python train.py --normalize_top_k=false --balance_loss=0.00209 --n_kv_head=2 --positions="learned" --final_lr_fraction=0.0 --batch_tokens=65536 --train_tokens=301700000 --steps=4604
Below are experts of layer 3 (counted from 0) of a mixture-of-experts language model. Rows are named router (the router's row for the expert), up (a neuron's input weights, with its number) and show model dimensions 0-255. Each number is 500 + 50 x the weight over its row's rms, rounded and kept within 0 to 999. Numbers have three digits each.
After each expert's rows: "mostly gets" lists some tokens that are sent to it at least half of the time. This comes from a sample of Wikipedia text that the model never trained on.

# expert 3
router:506464558567512491529606505488429483469490478492443455459491462449501500516460497555537411461421447541515594465406444426568454498507561450512517529435459540447386554441502481488458561424617499552404449613565505551520586572540427444403632497528545480457476528542436514481520508558482513423623450531566500470493487441525440533471455493490628537428553494468476417579417469483496485553513480553566541472472555507461450590439571535490527516472445548500508547453555453517549457494568586463477571478451565516492467474562532501582528494543503560562444527515576448477540519474516454578535455487547482564529507558537464507522522512516497489412517413530557465439452429413457451567452557582510464580545514468439552508466487430471459558556543437454441542511519414526455546425473421
up0:553526522529557468471432548549639535497452489525451524542501469557567487579448383390543440598491528497490493477594469519461481503478454503508497498495489508519567543491528498484488517545460548475417534504548506557528468494512535484624514389410532524571516485504545480468547478503554400519515496600517580440490464480479617474571481523549505595493479494522508579490518475467524535362495566479528464512446490555577515374405581433461486431507644495394484522552427511515504574511485516505445474544523509524445515519445521553495500510490506453531393559550564519423486442407457503431481517530619545476492538460496509499390542519474505446495452534447438541409468616538555444505471423539567438520477466554558508466501546506511405496479487472482489581458542619518579451563442530
up1:421460562428568459537411465611485486527543502421456496572501571487545508429553510531567504401428455460453519483519536430563455439493496407514491540450472475452506496535471379451483476474522495519477541520559576480457501469540553512385473429469493514462564494392405505536457435454348545520569520542476520533505478495515515543445492516481511504583559463452553479513466477557529455526531445421508495452487610562616535598453469517539408471506459593569495441486472494547582472465495511509510503470408420548403448518487458544462430529478468461514498592451542629501367430497603521511448452521474516586486537529434524414553472463504487544526516474432487490480537548425496536484494523454508521463548485518444478505471479570529357471583567561551461524557490438543543463532578505
up2:486469539538512511572491543435560523538462422509469487477529548525473490446526608493481500474473486383423455466557585488522512478552444472632561426497459505475522479642425494524492484496563525494581492529458447578455491499441508515456556477519514449498523534476515474466444532487516583519513513490444550525472477536544608457422575465517510473558486464555594556422522461585411460446593475599480466499501542557529532477439317465416521509467463504585484512496586561513452490536488492564467418489479426483479408452569502501443429493487433536515358304539558445489396557486492519501458433426580444449501466518573517616509455485476481482449447509471458453582529521514499514515564475518464513538493473530490521522504488420484562534434457543510509489493522529479589576585523487
up3:515473544536569431536429438667527555539527576559486508597581469525495541614472503498567426467438545496480537574520540570511484511520469487426480535479465466550532532481573354546475485498529539446419586416524521549516472513526476474502472488511522482483495551609379510460464464473483495445575484532493493564514434496503551422540438605474503546518514541530456579517470430486504517531575559547413467435492488552463471516484497495559455528468540520483513471519400524452505516507447526453503504562457529512445554425545617550464566535465492508558475418622516479469412546466498486485538540535427466492527511517395572436511593509501617512486498498458453616527527426436496463443411560394496463461520493554461512495529439552515362510474520504460490536510494439456500454544419366
up4:473498571502508518434503491533482557549523528568449428453522606545435527539547640453486533468456510484473570495518412463500524460544543544577492630525444442452537524520507482498483506522594557424570511438511511454538510499591462520468536495492532488460461426504474522416468508480431570655552482459548501543508549393556543478414467513525466481650507505520555395504459504446394521531515431468536499487511522440448600514495497438410492492408406477641470492515526519489507506497467548525433465456510529510483484491494503483480587475515503518501486511527520472521424563457523550507456520598514469635522541435447533465472525504566449477550478464412464531432553485485512487475447449436521492462438543481439437443557497623559381537400448511432522480477549477558501442538406613
up5:500473369517546468505499441534483441495481518564459506502482466569526450495388545465469508528491501441589498572471518450477472490475540442531534443505526422500494526468446516538530533477555526518469496481436417461503463473551427521502521604546488599433544519524547489543494481442435476488483491499492591531490462518534560520522569487535482491430413547555513523423518522515395512440556588451525617550484506535490411456461499510373528456444615442541461516545498495368535487474503510470561510418482460530472440614491598483510511531496531568491412470586408509511530507463485526535497567360588467495454507548509479554424443557529532436563588471472536506411457599551446413478581487512475370509479541498520456430482537554511491530594498549536499429484396608596471602468485512
up6:438515395486493453536444367489474424508456484483484442506534517561472420437554496430565546468515549522489486481494431572485440508461507555636474550443461483542535427519488518493499503435482434495477547544470534429431493452464557501521494519548504447594520472392529406554484474554481518433507454439421481487540408572491476568522520509501462500490482468605369601535481499520472405555521518499488517545510527491555511498515431538628492528496456501512430520501493472446541560528535471562475501456481440526487617643574462482551429535521521477536491524486412547479481446651452535452465501437443464533535492575486558470459473524474354464647523536447564463459488481554459508583497534485496442468465405543527474551598520601469572527486508543481594512480500481517471543469592545
up7:481506496468531510517454554577546566517455433433556471578453483547517503537506529511477526564479526486543474527517506504418520483476475446413449450489532498521440491460416441482499485514512550398459489410477422471476477451533473528498494511475502599563571528576539451471585413472523550587527428521594515510432446475459581469540438613584564432554518522622504512456574443523491535494550479560468431520507471525498498385537490530626548455443540434421501472535415537458496534535390486485505518544569411510459406636488502592370560576458575454550462434457506503486584504508472524504486511537519483484482556410508482450454459551502484550505490508381488557546548542490455532437495494445567519467535509497578460446559459600538565567433401516555461478594510526506502560575504432
mostly gets: ". ", ", ", "), ", "). ", "\", ", "\". "

# expert 11
router:546511473555479428486561404523513566548507603555461462513460438490529553599535524491591488520560465540514550573430375538553454478468482490503601507511505466365446464482572451558423437479470533494487449499479515472567502520558586442513468589445472474541448543558484498429487421511439609412529523496610532489548521507497459486573451538558554538488442498508435549476415457475501570485478478447488394436465557470494454506511461478535434540502485546545461467571476458562454558469453512401428561525426520526496562423468513417604504544451519488468526469517502466514456566581497472555534527539435521520584472531486571382494463457509531405445523464511464529455516553480527493436430498494499505579569529568442463593523431469539434492506493591484472625445405478451434462491401440
up0:564527497586440548526488510556403515530561464423521535502526479598493399431531480481530555487458545472517484545612582495442652475500472499605357566548516466564495572529545574479528516511439550509521518452511421502485410437416443554515450493475551508488553500548529536497538494561507508632539516419496476489468481476491530489514490478516464502505589427465580461564596470483592412474603475548551540509536517506434479504648503549543483467511382440529506502584482495497527461475525539549555536494489488457547476499527436513459437408503517485498456454434490530473547512534554475512522360526570533548479567351554514441521516483463445476401458520454469451557492437507566518469456540430482492565533521464454480459497555555583489470440444506489409513511585397524535560482461505
up1:466429444454452438512494423479572531469461523472619404482504462361457553452533494495512558511469510528483391440521442521488509523376546590406453498459573507487556534532546494431517570514411491528554523522461498519544533457500514514497487476443517498493497551470513530420570389586531511557517536495559508490451513506493431572536511417469541487463527500502470594567567588464462486528519494482421526436567563517535480552518545603528612439492427550461451579405514533567534473539525452432596595502497465464486497579530521401531420498570499447483551556522449529518649451541384479484470496541536447392475497536450508495452584441538451552496457517518538537565427455562424496543584548426443470476521526482578482421475492471508530516534512475493532544480590513456474470400488558
up2:491488510619515477503570489490540409511465416508515444524530504528371558429528534544465484517537565496410404434501535483435548589577574399497436546505486480576518524543516521486477460421359512480557502517476531492519539567451483533496570507536513500551479568553515566507568471505518445550502548483482386511481552481506475597503568472599462507571460467477522471442536555506503514481472510553590539470468460418465529480481469548505413447446556535389501470487461479422433486437561502563488520471487523487635449512496384456445362469550529440567481525372493552548526487501458583488500522504495538484478563476465485467593494549486473497562492502529556555481301540596565492511449478543590464493507515466451493477481511507528534537428462468517473363467500503501558540452583510
up3:493438504473494450523484502515497509521474482418520431410528488509441492429419464452474510533440574535509458488540583510528581446431507484517362570582484493544539556510528595435543434544450559503504529521484497480511541378477519535577606507568489485525484502493531575499555465612507515513565593485500524456461541531555525535506532407485451408487514446479572458504551481491463485497506486586518496568528590430480502499496505499489484433433515481479541471456507625493485486388528456574550636399524497519471523502478457580500449483622533467578424502494457545469492387424518585491454474515551445528489557471524349499528505472472397437493491526382593523539398492482564476480459561574531557535528449546513553450433513500440468494440454526550544460549589510594591490450511512
up4:528503509481457494530485515530583491543508524418519517441533450484551510493492496557537486483472409565539518560579485451421503460520484544562403527503480487542450525549493520483517449549503478479462499484461508479525491477396378566522494565519497464428551540572533457527576487524481516600576553435524512502392450492467454491470503476428467478617426601507498443541523528492485408488490507470462527491562502429484466514528447522516518470549528467490477549421477579558517575429516469532564634495491479473450481527542504591510424552536519572515564499574540533485616443445471449513427449500497451599573517520461528453485480414528346472497508562558480419450517471503508523503619503594465512560430486557614461523417522578602558489455413401458370581561634480484497477499475527
up5:432534520528595494527513576506565495390424469502521524446577538520482469516431407453392408498517466508476583421513605455429515526612509506423388481477546473550425590491558527473524518474466527408525512514507494498537522508485418509497604468572532539473536464598528474532480529501501461587588565509520512509461522491548491504473563433483517466496517537498568542447496466480524333561574448600528599555451454511433572488507433457568455533497469552524504519516451560492491522501616494555539542479532455470484481504475512562472503447470468498553471524504512527452523453375537541451453554433521473458522484492503411563504489456523511492495594535523508472508438484548575452648528505512432421522435470518586495435482582563398489490484494436498415510541572461606583513523550596
up6:458509517564512523536463629454388516505511505428504509522540462494472441449470517485550471386424575541484505416561531526498534395430511465504499447497534391556518529489470495524511492520473461486540528450477520501480541460538506566413496526543497494449451536527582459424490516541485562475442519542503517558532490549535449519504411618460526470517479575489432485457508541482582488461594564647438502485504566465464535515450499456452528484500517483485516556508436547493493417513546574544478542497560542495450585491506451492452419470525495479563466451460526531499443440503487557526495520418620580480505502465428456504450352484538466415564559505427549490536459477519504419639537476573554460501520547606516448409456464556553474440425422496410503518539560409464412630481576400
up7:521480523441487473553400483537533454467540368515533525665531452507385480456473410474575499481505459487526531380575495473508496526462608457472450541566460540509536477613574481408616521481469542455561509537437558520490444493434467536460505455540479598549487410538465489452481557575524505489435509579458547416550515528431417527426448497503512536522452534483575501535524483482456432511491553563558449392441507441447452514543498460526497428467505499432513466450513580528496465465550470580482464458493488503566525561533551538444398481488530595535495495543558459469466464463447479463563529395597517515559548568522539488477499498550545599640447526513519494523478469482541453522588412466454475527443507567523532490508560615485580485530513427522501387498501466443568513456531509
mostly gets: "Me", "Chicago", "Records", "34 ", "events", "RV"

# expert 13
router:574536515567516493533590468496499603518499584576444496527431575483538538547528575499546502529551427528462576567422431536532464495496498448484588442489502534392426478384561520543420418451479516575469456493483511461554541567540566440544496541403464524562487511555528471421486425435429514455504523502591477491520540496509451450525428535494528492530456494435482499479411476509547531457476516461481382425531470493487495482456504474550464480525498533537491436595525467538441557466466468421439583519462539520523568436465481456558579531436463495422476464387527450505443618532518408489561454459520576479529541451562526432517478544539503438420518462477472566453529502521609522443459442509534519557585579561474552557533467454497449465517476593504416605422452542446432508501432371
up0:436530433558437526490542461475537462627500486417422477480458571465459453498485437486482544569449469506527458438545488511428584586517500469452460434478470425479471622560423566494610496507384539488514510487537469500456471441442512620490569531527477500461511502594501455556505551572439490617503498460456482432431502430586521477536478405473500427606486495481399457548519509469546462408585554614579523439518450443557466467575466581473516527498498547567519515508452518497533454526536469511492495507530492432597421530480468502448464481499542511443518480497608487499468455588591574423517447449521509460532534400546541527482571520392505552513472486391497515519476563486473428465505510419507479534483567491584559473447525427417592499453531466553458440511532560461554565496505528
up1:465539550487494498536487520395528410495500411452457526383494530478433560473422489435569459491454513516514461481541614468486488507521479473407408571544499585454486520497455515420605460477473530496436615498560559498428487542498497601578519469570531510415556478485505549513560544513470459559484520508459524502386477480555450481587495563499488508579471485511552544532568477520505387436514473539553524472597568456497584594551489518483521446478517443544521521393532499494401483385496510581539516559466458477408366524581463561512416559535581486444459525438505483597524482511519531525429521514516463479467525481540577579479526467475529536533482477409518449541474545559459502488499516600520457458487510559531604532522422478460538589487455409504429448507605521479531539504586578
up2:455489506559552570448497521530640515567497497466538478510450521457500486478538426407508523498508507489466537511602555550507529518517503505456478523495521538547471497379440485568583498449424447446336481420483486529446491476453588581545528512530472479414552510496568498487455542449500498514464465479521457555457507557482522507521461405577478554588555519413508460432539572429554479450486519460512523465619567563467458482568496565509430464480427508440497526464403539501489489472582478563533515451471513462535467454560539564469446509468423454486472520465499548478550480520573492460459569510462454446558604390522497533557498556431511522566437500552455547531421580445570435484496534462471510501514348391426442474411507553597588433418478442518471509553502560479620496440534533
up3:487563483555586407515528494475445419437475467500471459439497577495496501486465447464527473403518446526460446502527447530432462425501527544510438620495563542533474506478551547539530504495423553501552512571509451531524474503462412578525559543529542465531514515489506541465518496492442484560581604472457526448432480478504388499400537453510488523536511529524448605543543481471554486371528617546532461531510581460425493485438583517491592519501419413510424530553464479403486476484545542540505544509505448498505497553435515594532531425571476482558519589441435447406547451475529443486480460449653548542557495534520432448537462504481486358581477493458584501473502504422549539577485460460520459379484537458530461445443588513531541518501469478472621470525509451589534581470515554
up4:508517548454493510475524528446496475464523576423503492446489493491443545486578507408492510433514493495612471504494550472453496419477566607544455516562534525492513565521421575433497504477439533493581463395430402502475451454497423519487494565572492548497488485528425498527530509538496518585581483486492457523468559454593519482592479425474536420596529500484553569496518504412480461478623504520574519496616483475449588527516448479545543449506424500468495488527528574499458536447512493464566583537480473511610426574527449510481441475524538508500519504485462490447501562539463542540476352470550474560491535479512518477401480533470402589482430493441466658510484549510575561456420478385483477471567547618596496415504504403534528582402446528537488515528504523454536554517548559
up5:474526540590480531624438460566466470525507545422539550502444485467368587513472436515531529497455506470535479534500514570399531505443541516477445508525524469528519552478517463470524427575514540530551488450515468466508439482448426462525568530432497454524570506576468423481509475567442487606555503504501437525433488479458549449506486558525500406542579536432542526548567519384519345629602507505501486438486541479391517397463481526505498534545480566515507515568422544506502526460535502500591558512471483447546498443443535615521499478462544517555522413368482579404413517440503527530418402525535493510426599444422491477476453492500442458606441467480508469517515455526569525496470477457463428535512509566602553510477518477566464540442497449543504550556551582487561482521531444
up6:457448509524580505457442518446539558567468513414440512555460485417492524545500459378446511374479501531567461459481534511477516532573547511557466494475525514496416557494551542506435500533567494533558490516465515481522465477540540498546501564469493541480543336522531507502511526442513455541569475510485491501518487574519432586411504542406530427423549512408537577460503490604577533530484480427540493594538522455608503473496537456545509511468431566513530426445530588407505451543569439545488451495440518478461403457482552485497480432542438481523514525499486477412513528574603533465523500581498520468451492552563487544426513565488533412424514513485537542414556456475538548637538404500570463496486488491477487551552680418461484495552406556465475521486422547529542598473498567
up7:519545495528465489519507508538504556430426475408536477484488542484498476440529472545578531501471502515555485471503518474461541532494535582457410527537511505526573563565463537432525425425396459488451542536503503540487497455437576590541511456554466483494528455417521500474539540532554512588557439557427529510466409422426398472494363478528403448496560411518490515563577532433588551480500534525407573511508546424538482529546493509486530548467505498449523465520448589513523534442498464519554611490587448462569429569438419597428450485471458569511474579490528476411457446443568560438470476440529522606519576480536543514520565540437514607474509586496554506508526463507532544461480533463439436323527483527592531499452500488501455481524534511520478471553515495618587507420472576
mostly gets: "respectively", "−", "prepar", "Nominated ", "etc", "They "

# expert 17
router:582453456557474472436491450555481519487531522534547436515472449466470506534551522463502474528497525511489495556422495484444503535453447543481535598481479545440465476497486541521440526509536544546522450527482441533503509598539482442531468483438498476480436540577504568397437480512489509528538458421588456494462581457487456458582505537456485488509566456456456568601484414539517579475497530524502412572479494495560437521540524670480557558511469467443535566472513445578502511586456565441481586557518498504397508502478530451539567450526576481479571518470452483509528574475491415529575448581388531476529475457572438469519652570504504588534525437409532465599404407546462498443385563448549574392503603455472482568554468436536484517512549462486542527447516439495425434510428473
up0:561469596519503503471439440507505476447583457469445523477557522458433494483463588562532556479433485471618459394466553468411487534511540619414483526533537474503521497516503429415492523541588472478478539534540514606459566484458477494475499468525458436507457410490431595489521563489510382569501424457528497557420592458507428614525587487446491440457479431495634440456583526471520413522511509570550553501475567451479503548467473559472501504512489426491596485447477527407499478531500651474503533483474483484525506430560511589396532459525508490412455593488565500494425534477488454514417525525501451474453476539527434501447554477501557511577499445416565547476489439524534369525426460548504534486520565441473512457505516417508514586474556452510515387545509469530503515490535532
up1:447513518599514497510498470587504377471525554509554522470494503509448488438530497458537503547490469506506512422486577463464493437466461706494406561543520469455596499477573520377435516596544566535383498405460576599481468462590474508511523544539463509437482446448499520615435569571459467551485438415503602461493566431475435500508401494485447576523441484453514525507588510465522495425514467493471536513474545490440514530517533605422485501584485565464473434433524535542506512500519549500551562453534474445503600569445439550435541502453550527443505549524557536451490478475540486514443420569476436536521504449479554427541532577523474564540532550605509491413461507480573518567518493491484568473471531429465560458476486502533528541477484424576458427543535529488555447525484585
up2:509511566521541500546444531478637476504482461422543432460489571474497551531520509496509554480511562531510473473544462581510636414518576479569452530501430570481501560471576476517548408471453550552426408442399536575405484530502565582570498488465466502423415471535454507400559513430558461535532487536492457490465576476555463611524461545594480490551491576475558506554557438531499475465513523500531457532539498480479514500418535454515541502489520426506538494471514547596522423371491469469537502545543515474519470519482539515442557477556441484526586480492522520547523417504492438512490572495504529412425561475603543472469487489522467531539359659430547528526491396454527526467471490533501462504532523467580454440459581596523492436530443461441469483445562560482478371516465425
up3:478593367336522422514485437574535468485535457523551466518591466565454435539509522392559535496543439520514537631526435557503514446509531547536475560507537518616613431568498517473531514494429473481469539625510486484511514488496520526491453543508471413500469506440479490450558505553450397439498523516497472465550511554447480531464429456606449546553504536516536463526534521460438489572487474502515475518467498480500504534523577562565449408515482410557444554434498471506419502479525520523504551488529524471484547545477506494519511528598517516517527505533394557493515503571481620527457588466448495571401492577482525487524460504577437461522547566530454525435459480466365429438490528519465511396458390643512473520489441498570524430497447449458510476476522563528505568390466517
up4:459496468522486568531501502507471508505535514488436587483505471492581542413514445531540533568519546520491480473549559463511536549480527565490441447589522513486457535593487477400491456483386586486606599368505524527508400432512525519460533462467457503529552498554486539549526462526496465600407383471547485514482446425506502411496495504518539545564503509499495487517619537431506531594576564477492483551491428518512441527576513429416525498540573522537513431548396486450402497470476506526476468511542468509524455501510340557494512481476561541431527617587493545456522504463551548492540432534556472430535546407403523528539464545397520540452552359502466538486491549557501554528472473436576446555454468528481469416484482583617505482484488506529463489536433495446623501553475476
up5:493456582510496544488448540498559499505557469555516465580550501500459483519462525596569503517399471466450528511499559395485479573536464503436467470489484494436516502506526444432464492486410453478379561414571606432577507466527523549502528471484439520475467499541497571499579468433461441532464497574415543504481530477488433467459396481585543448496492481522584476517553571546477511511544570488390520566566562449450461605471544482410412450462532528551518497618494455502519533450434493492435429491423453520550568480492461467430534503562403467376461597503507582463509467506503509432456499542532525424503462405413523512526525520506537509479421569523557519432629434472505552474478504630576476533526438504451568405495520378423533506605518565473539506491487521474510504509528516
up6:475546450557463435510495478392455580490483452507397528488446551523453511489457494546584494408497486514470477472444497515495423568535524505495427415482511427533593519505433547456524544509530500577464464631486489532590485479550467496465587446511494384495556454470534493494532554559414473422525543504446487462507367548515427430497428443534517523477508518541482560534534483562531516537544459525469613403446554491566580508506443482517497470496490516588474590515509499519506517544543516539553566544426480485522479510568465510457443543468536420425443494607632492455501499506510510472489434412497428669539457592497513580461404510436346451453524479508466523505416524588496484526524493544436421505497427517487560497480482594470551510470420546451570487531535572499448514538558538
up7:403528538458520530512519544477540460465525509419572549533521526543545467462547462520491558579419504425534538472562435501527474355570498527570500500537460464482547466640473421447483531430493479517478515500515500560505525497566507584545503505500472496467535509503427475569466467508533490450440593478421521560595487552547447487503493453527501384561475492508637471495545603538553491455559526550548599550453528500567545515468440440485476496434525501602421492515548527346545444491511519477500443457495539521562486540475450510372419525425474419493521492524539489438388352558516525457518526445538450545511497475463541527389420468535424571530447540498551443405478520397425408490521427511485508576458484504455444421428478497500534454482429511499548567501457541453482545533504503
mostly gets: ") ", "), ", "): ", "); ", "(\"", "("

# expert 21
router:432493449498535540471508523466496459512501541543492477526541446474567491513458533431483462492585466488548519496440491457445412539472537444478497531477580497418491467595500523562427559532530521566566503499496529533481482494575452443549461491496549531457478456559509517481527430575519508562484419445495469533495398412418510544516407400493498467485520460562571559481486478571545583551457441610534590423521445480575446556640420521488497541517577574427381469489571504603517562478475443492476468478507491519509510529440457516561506483579563557509473465612519499453591620474424599513566406500498499429428442492440514528445474531483533540446536478545426476552555573478434563493518410478443550501447612496525447442550544472535487571569440534500396440496471428499527535604462505
up0:521633469489536460578528563469536489488382503470489528503406557472489506506483376559525510579431509469554465549538553546507497479547533509455439572486440511617471549472407590511487419515430515512554469552567572418457448425456428554558511430568507480456485454543587456474558457587457489559496527566431470506418527494521506491550536593459519416498483457430571482407525503610497464541533551475521504496516555451534520454552480462548431482505466494450507423555476524489441504450560457526537514498532482512555484525484523556481490471563511527536432424465409534453489442446588622564413501515452525531509536530497503543488526418436521523472493505565484491442469483550448482433455446485484397477440540576522492520499524581431581467427428459515403474469582683480524526460580496
up1:519492542516413510488534422602541467455490412460582472493468481497414597534577439435506553519512528494527501534528494548469535654523539502486456600627435523488577531462475569471493563508443460454401529497455533650394399496441519472471562532470549425584512467516496553485520532512543530441479490465557329549496517488575506493557485529454511560512467546498430500515543514489488429456522536441554574519439537519431556447582528549519531526441354460457527495473510494537529520528405397487553516501520558444554479525512494487485444516517553591560570520479428543554539500516454476479570474519488457548536543476523533471417517540535432465501367540431540469524482571505620501439501524499510498499491417475552444446497542540542481518475534396503450467459604484498469473469415479
up2:507573476561632560531553492443457517496472506418494447472432512519537425535431480531510433613527495469490481498548476506458537411550486478478480537462519476492533400508507369495479444504466496498468553493564526480529438485518416524555515469560563530479623502495507432466599505485465454521629561486497571471423484509489427569461554599437527527434596430535512523430482506485515480507473497450497513525508506474504539484386531590500492422637457483534491425546478463376433517559450532561509571425452490485445447415495548579483487545554450497597475570407521465443450487492447511483378494560642437536443507472586546513547483530487562459455528502486561526416478451440510550485475474489451432498485394546562563514569561534514461482462569509526519487520520577504585468433536518
up3:536490503525544590526487538431591517455442532451536546524526455458399531499457520536523560569482486508585562522560480524503448408505479555467422489421542508498559558510527502484483428493437432508552558514524512503501516449504488558537488538458520524489590505466494465471519431555544395515432522549523535554475513457546556453500465448518566523616467505422580589407513623468491428511620596539547490471547512553556501443459441417529485492547422506439489475540540587467425492509561450522600592463469492491540493525547515397408508519549535446513540492520465574456554476435439508525476516457535504493601506450452445536506558399432479490381506545552422560423508485587426471546525512583539432497426413520498570366404567584436524518508527542509527515527583434487483467488505551
up4:475461521593476469600648451482508431527458514492586519397452513494479455505416511500444526526520494438580518495432552533530471378544519483426442376524467562512445577521454497526523508437528422523567467513373422451513500460495480512493459510488547582503478542506466532540553459518516519579577563506507490482438510491501590520503510477476502481549592527441419607607508517463465524482639424593488427584500537386468532461496401535504491505501453487544487451573588515412491540467501508494520598480545589502507525445565499519511464423521508592534542439495624489509473513501508436505555417381568509462447539499516486581486422574495440570508465528483460485574459500509523471531535436520552470621530583485538502465437420474460540503488498531420489449545484505478561514544522522
up5:539567431497568522455522495420478528475500575481537447415506424460439441367517545544520469557517530530532429526468500515487500461407531579509471447609536412491512502498522522463473485401499410568425434510516495574509623415424483570558475484587516474510519486503529473442476468466515572575495525459457536490531449483593498637484532488464470483421568468539418470420525604522425531491581496472513534443503471471489395556520497563439455542472520516529534464494546428463482533560540487514538560552557526505543469490488609465535538418545368537542512435537424482476456450600518518518461565447641542535516496563499485481434402578533565506545471480563546510468559507497428467537540491471466355454464507504586548483496494396534569504512494553515509474570487450495567544457456530
up6:571438448468446488569514525457410459531376455406424479444489508512578555448506445593473547512456454457483469465474483596543556617544513505517492433646567555448535513452493479533441485493480551475445526382469522437504578510458516524376578500537552446541618500440444553562543490365490549492559569511468543547487455469533533462456442496517498462502492488521473447586454512474451480465486521479514626457613471484527509470435438537437546521500479432492424480534570478508467528512551566515554511481509515456538498521451442492582453466480524542516533463462485454518460520514482491487520440400618495501580473495644515461506388505419415414520496625460500507440528559488546527439553499490461461523525546479453485548529472527506504467511550410544624514505461503431471526451520558
up7:540606485555504504550491483456524541529499497368518427547514439571547415431520430475543520449489463470577422426582479490513454474521514450497429578489502475449538521511525534476508566472500528531588449490556477568469487428494548598568483484448532474556610557527502601494503527471453433527455492556415507522405537508502493543401465489493406456502592456520537506564517527501496574468510524534616580461453558445496482465460568413583513422436480454482639498501514504389500556518536542503492461493655469502536346496567403556496497467495461567519557464463482483428465503572499458472634521424541558529541568496469483450401499566440552485487535489427505542520483455540545522459489509456532494453430516530533508479532452560472552506497495590488534475528536428551538599492432551
mostly gets: "I ", "years ", "B ", "II ", "year ", "km "

# expert 5
router:553500473669560517455440613447459441543545452520381462508502549466516436590588559529486495527500525522471504557387426465573452496411470439471544475496463504382550495517565526547453507504624435502437451499478636492480540520573571434479426526514490503482477496519523483401568518578474558514437475519488568531537526484476455465407505464559569487428448427463505505447494500508448579496397434532514565464604563608466437537514510532398539576531524521525442496422542477513526535528409478435409404485491555502495514506489486458565545464554460535450436441422480527446504541595530416586523499565497547449509461524510501518552565485526521483546503580551458516434526479511483521534438509552546547441468511507432456507553516418496560438522545529449528507432419529496449540534502519
up0:453499499577563518463493468482450540481528438416522442609500458462547532493491523494498512546422551555427418431535511470523474540549461511494473526561509435388515459490469505482478565480504519428545474386560557479458541530487465480470548476451497443559547491481472539473461566393420477539486499471524512394447544567575528498515524472429520533539551555545597514527485401558481395394498567457601463509491508487430564523508500486464577519456483464502637493518435390417498499472550611522489453500473516427495471495504415541485445513502500542475433609434611508496503546478507501496440567504508533592423465465478492536440531630394531452501445463456567456485573481537504514380474463448563539491590536502537494531557567564576531487483569515639559457485527474617513488511458500
up1:401581519485552568577527475564526491526421471528466561490532541477428503526482383455524433436527525577501529509583490579511449529541622522624461567518445461513483519445413504551597483531529500527461542456440485538511539454446464518473559491553461517481522361424485449608560555531438427502574565516480531545544447476512539586505545529504451494460461465558531521457571552427525531491563479570441516562438508529457477413455463481481430565526474487484530473493530572542559520514549572525521475552534524500554503505514514512488306528476486459472552566474541449448482474454550515500412626489576412603444481497455413467492509431465518474515482523443484505526504466442577446588467457465548517498569404446563482408428489580505540545572524450504548529563544553467567508476537554
up2:555536498536584490519467488485448433448540523466558544434470379555526493430456449435509485573519542487475427494510486508518626473515515483542476427525467530514496520462454512510549496571478421467495600506492403587616508543543460515534565515464485548525511543525515536523509580527555497538445566494600504424448446497537522528492463563560490432353539502508479500480477492481477539471542447443564403486520450478501421475423547514586549449516437464444557487584538470450521473501516565482508530449456454426520553369502570502527462446449511499574529538517509422453472440452477436475414524497543539512533478447535535527541411558435598535485486462481603559540518502493569331535578538481485443510571397375510492473414572593453529443544488465537573503557569484500521455444406456
up3:506496373514488477561458484546519426511514506523560499642507284421472453460547530562589539587433544584460514488536498493498464570551525493418484544512514527502564443474442424489405384451501501600552489443592538517544473485455519554410524430444470447550471662540536492494569519360499377470518509541486535464449466491499595511522520495457456526506520496479467476540482523506450534554486502439457493558505511493568428437538572525510457448413492424485529496542393471465514541496493471470449473503501510498495554518512507507518509503485624549599478603447471548584483423519440515480465558519449558478467530448563491546474511477503441476549470535500550424475516431496396512417464503540525524455499503528473498494520419441601538406540534476527510445490547495519502502485446414
up4:525437451506561470499507466538570496516560629478507453439484402537464604441512484511545483518579530512531484506536502503500387508448555590521448562527514544487537529590479518414517479534432454390559537417466502550504409465569532548467399478507382445489619607553462480511557416527455539518535457367483542533517457498527475445520538498564430540501476511584499539492512568416492502594563553508577494482439477477442483426481432463550479528435412532595412477516392561454493538471451529513505463464578492513499503472508465504484482474486496535440639499478514508445556431475530487442415548602489452506505553465465480498452492446407481456495541496505487516437519554510548434514458495503487363493407519537469477481487443589596507508438540509457528526500491583544551473402462584
up5:436501623553479470432514511432511419500544463518505422536461531467351466525477473525500360448491513505521564468492536516463555457522515511478449589534581488442570497464537607540467538498460496553459497466399550479495449457521495533634493469454474582369485503484506504477491490535477532543484474573498471450433523489430386476477392563468519508665492552445509506521500534600511531461457460538487522573490627420501485481515535476448500435484542542516549468576435553560522516466502497437457525505499466510518511536483458437542515491484490524535490626445594508497494557463634483542443480517512517419474575507415480461508524473502521604574462439405455437539443463565531526521457545429574498445577518513451578513516471469455513508533524453492530460555617531432625519492532514
up6:494466517417479498444548541452414471469539427448513563454411626470407546437507519506470496433518553453437466482436505496512502462449539608584479440482498553524488502479540566456566483459490478647515506525519471522491479467530510475504532586438502505517522558469345522475426533479449589443496550565511393507452537409514409456485502478522465558477579512465472479563494485520471558531506522620572549368575376493546437480523533516532543479557484419529549546453550545546490452514521482547586590478530505504528505504512451540470532537544429523509438419544424535486499592490440420486541516491579474471491504520437454528638541476558550636456563475375538510491515551589564476501543490490515500506538528467560478461569519483491456601538449455498588510506485497534486514417456569
up7:448513444549477537531482487516461492439386410485581555476553654395534473513543503422482520586444477573483532505549546518503536412521489433479416493476488482611455493418466536517554468413526525448490559542535492440435482483469532579438551488544557496500450495551495429526512486515542481459502463537483503413444568507495524415544545514488505442575420410526521518503382474500488498450561522548531492496466523478611510579531429486530528596449470431529542531427504570427532554493503473539524496461486535504624517533547499553477553549486567527508489525407535468502491500468443601582511449454490457557470529504461536437401542542416533582466430461450423355539456502424467500490470414456396526506532541580656472430543536570520553571560464455489507505502493505541491525461487443
mostly gets: "201", "200", "197", "202", "199", "194"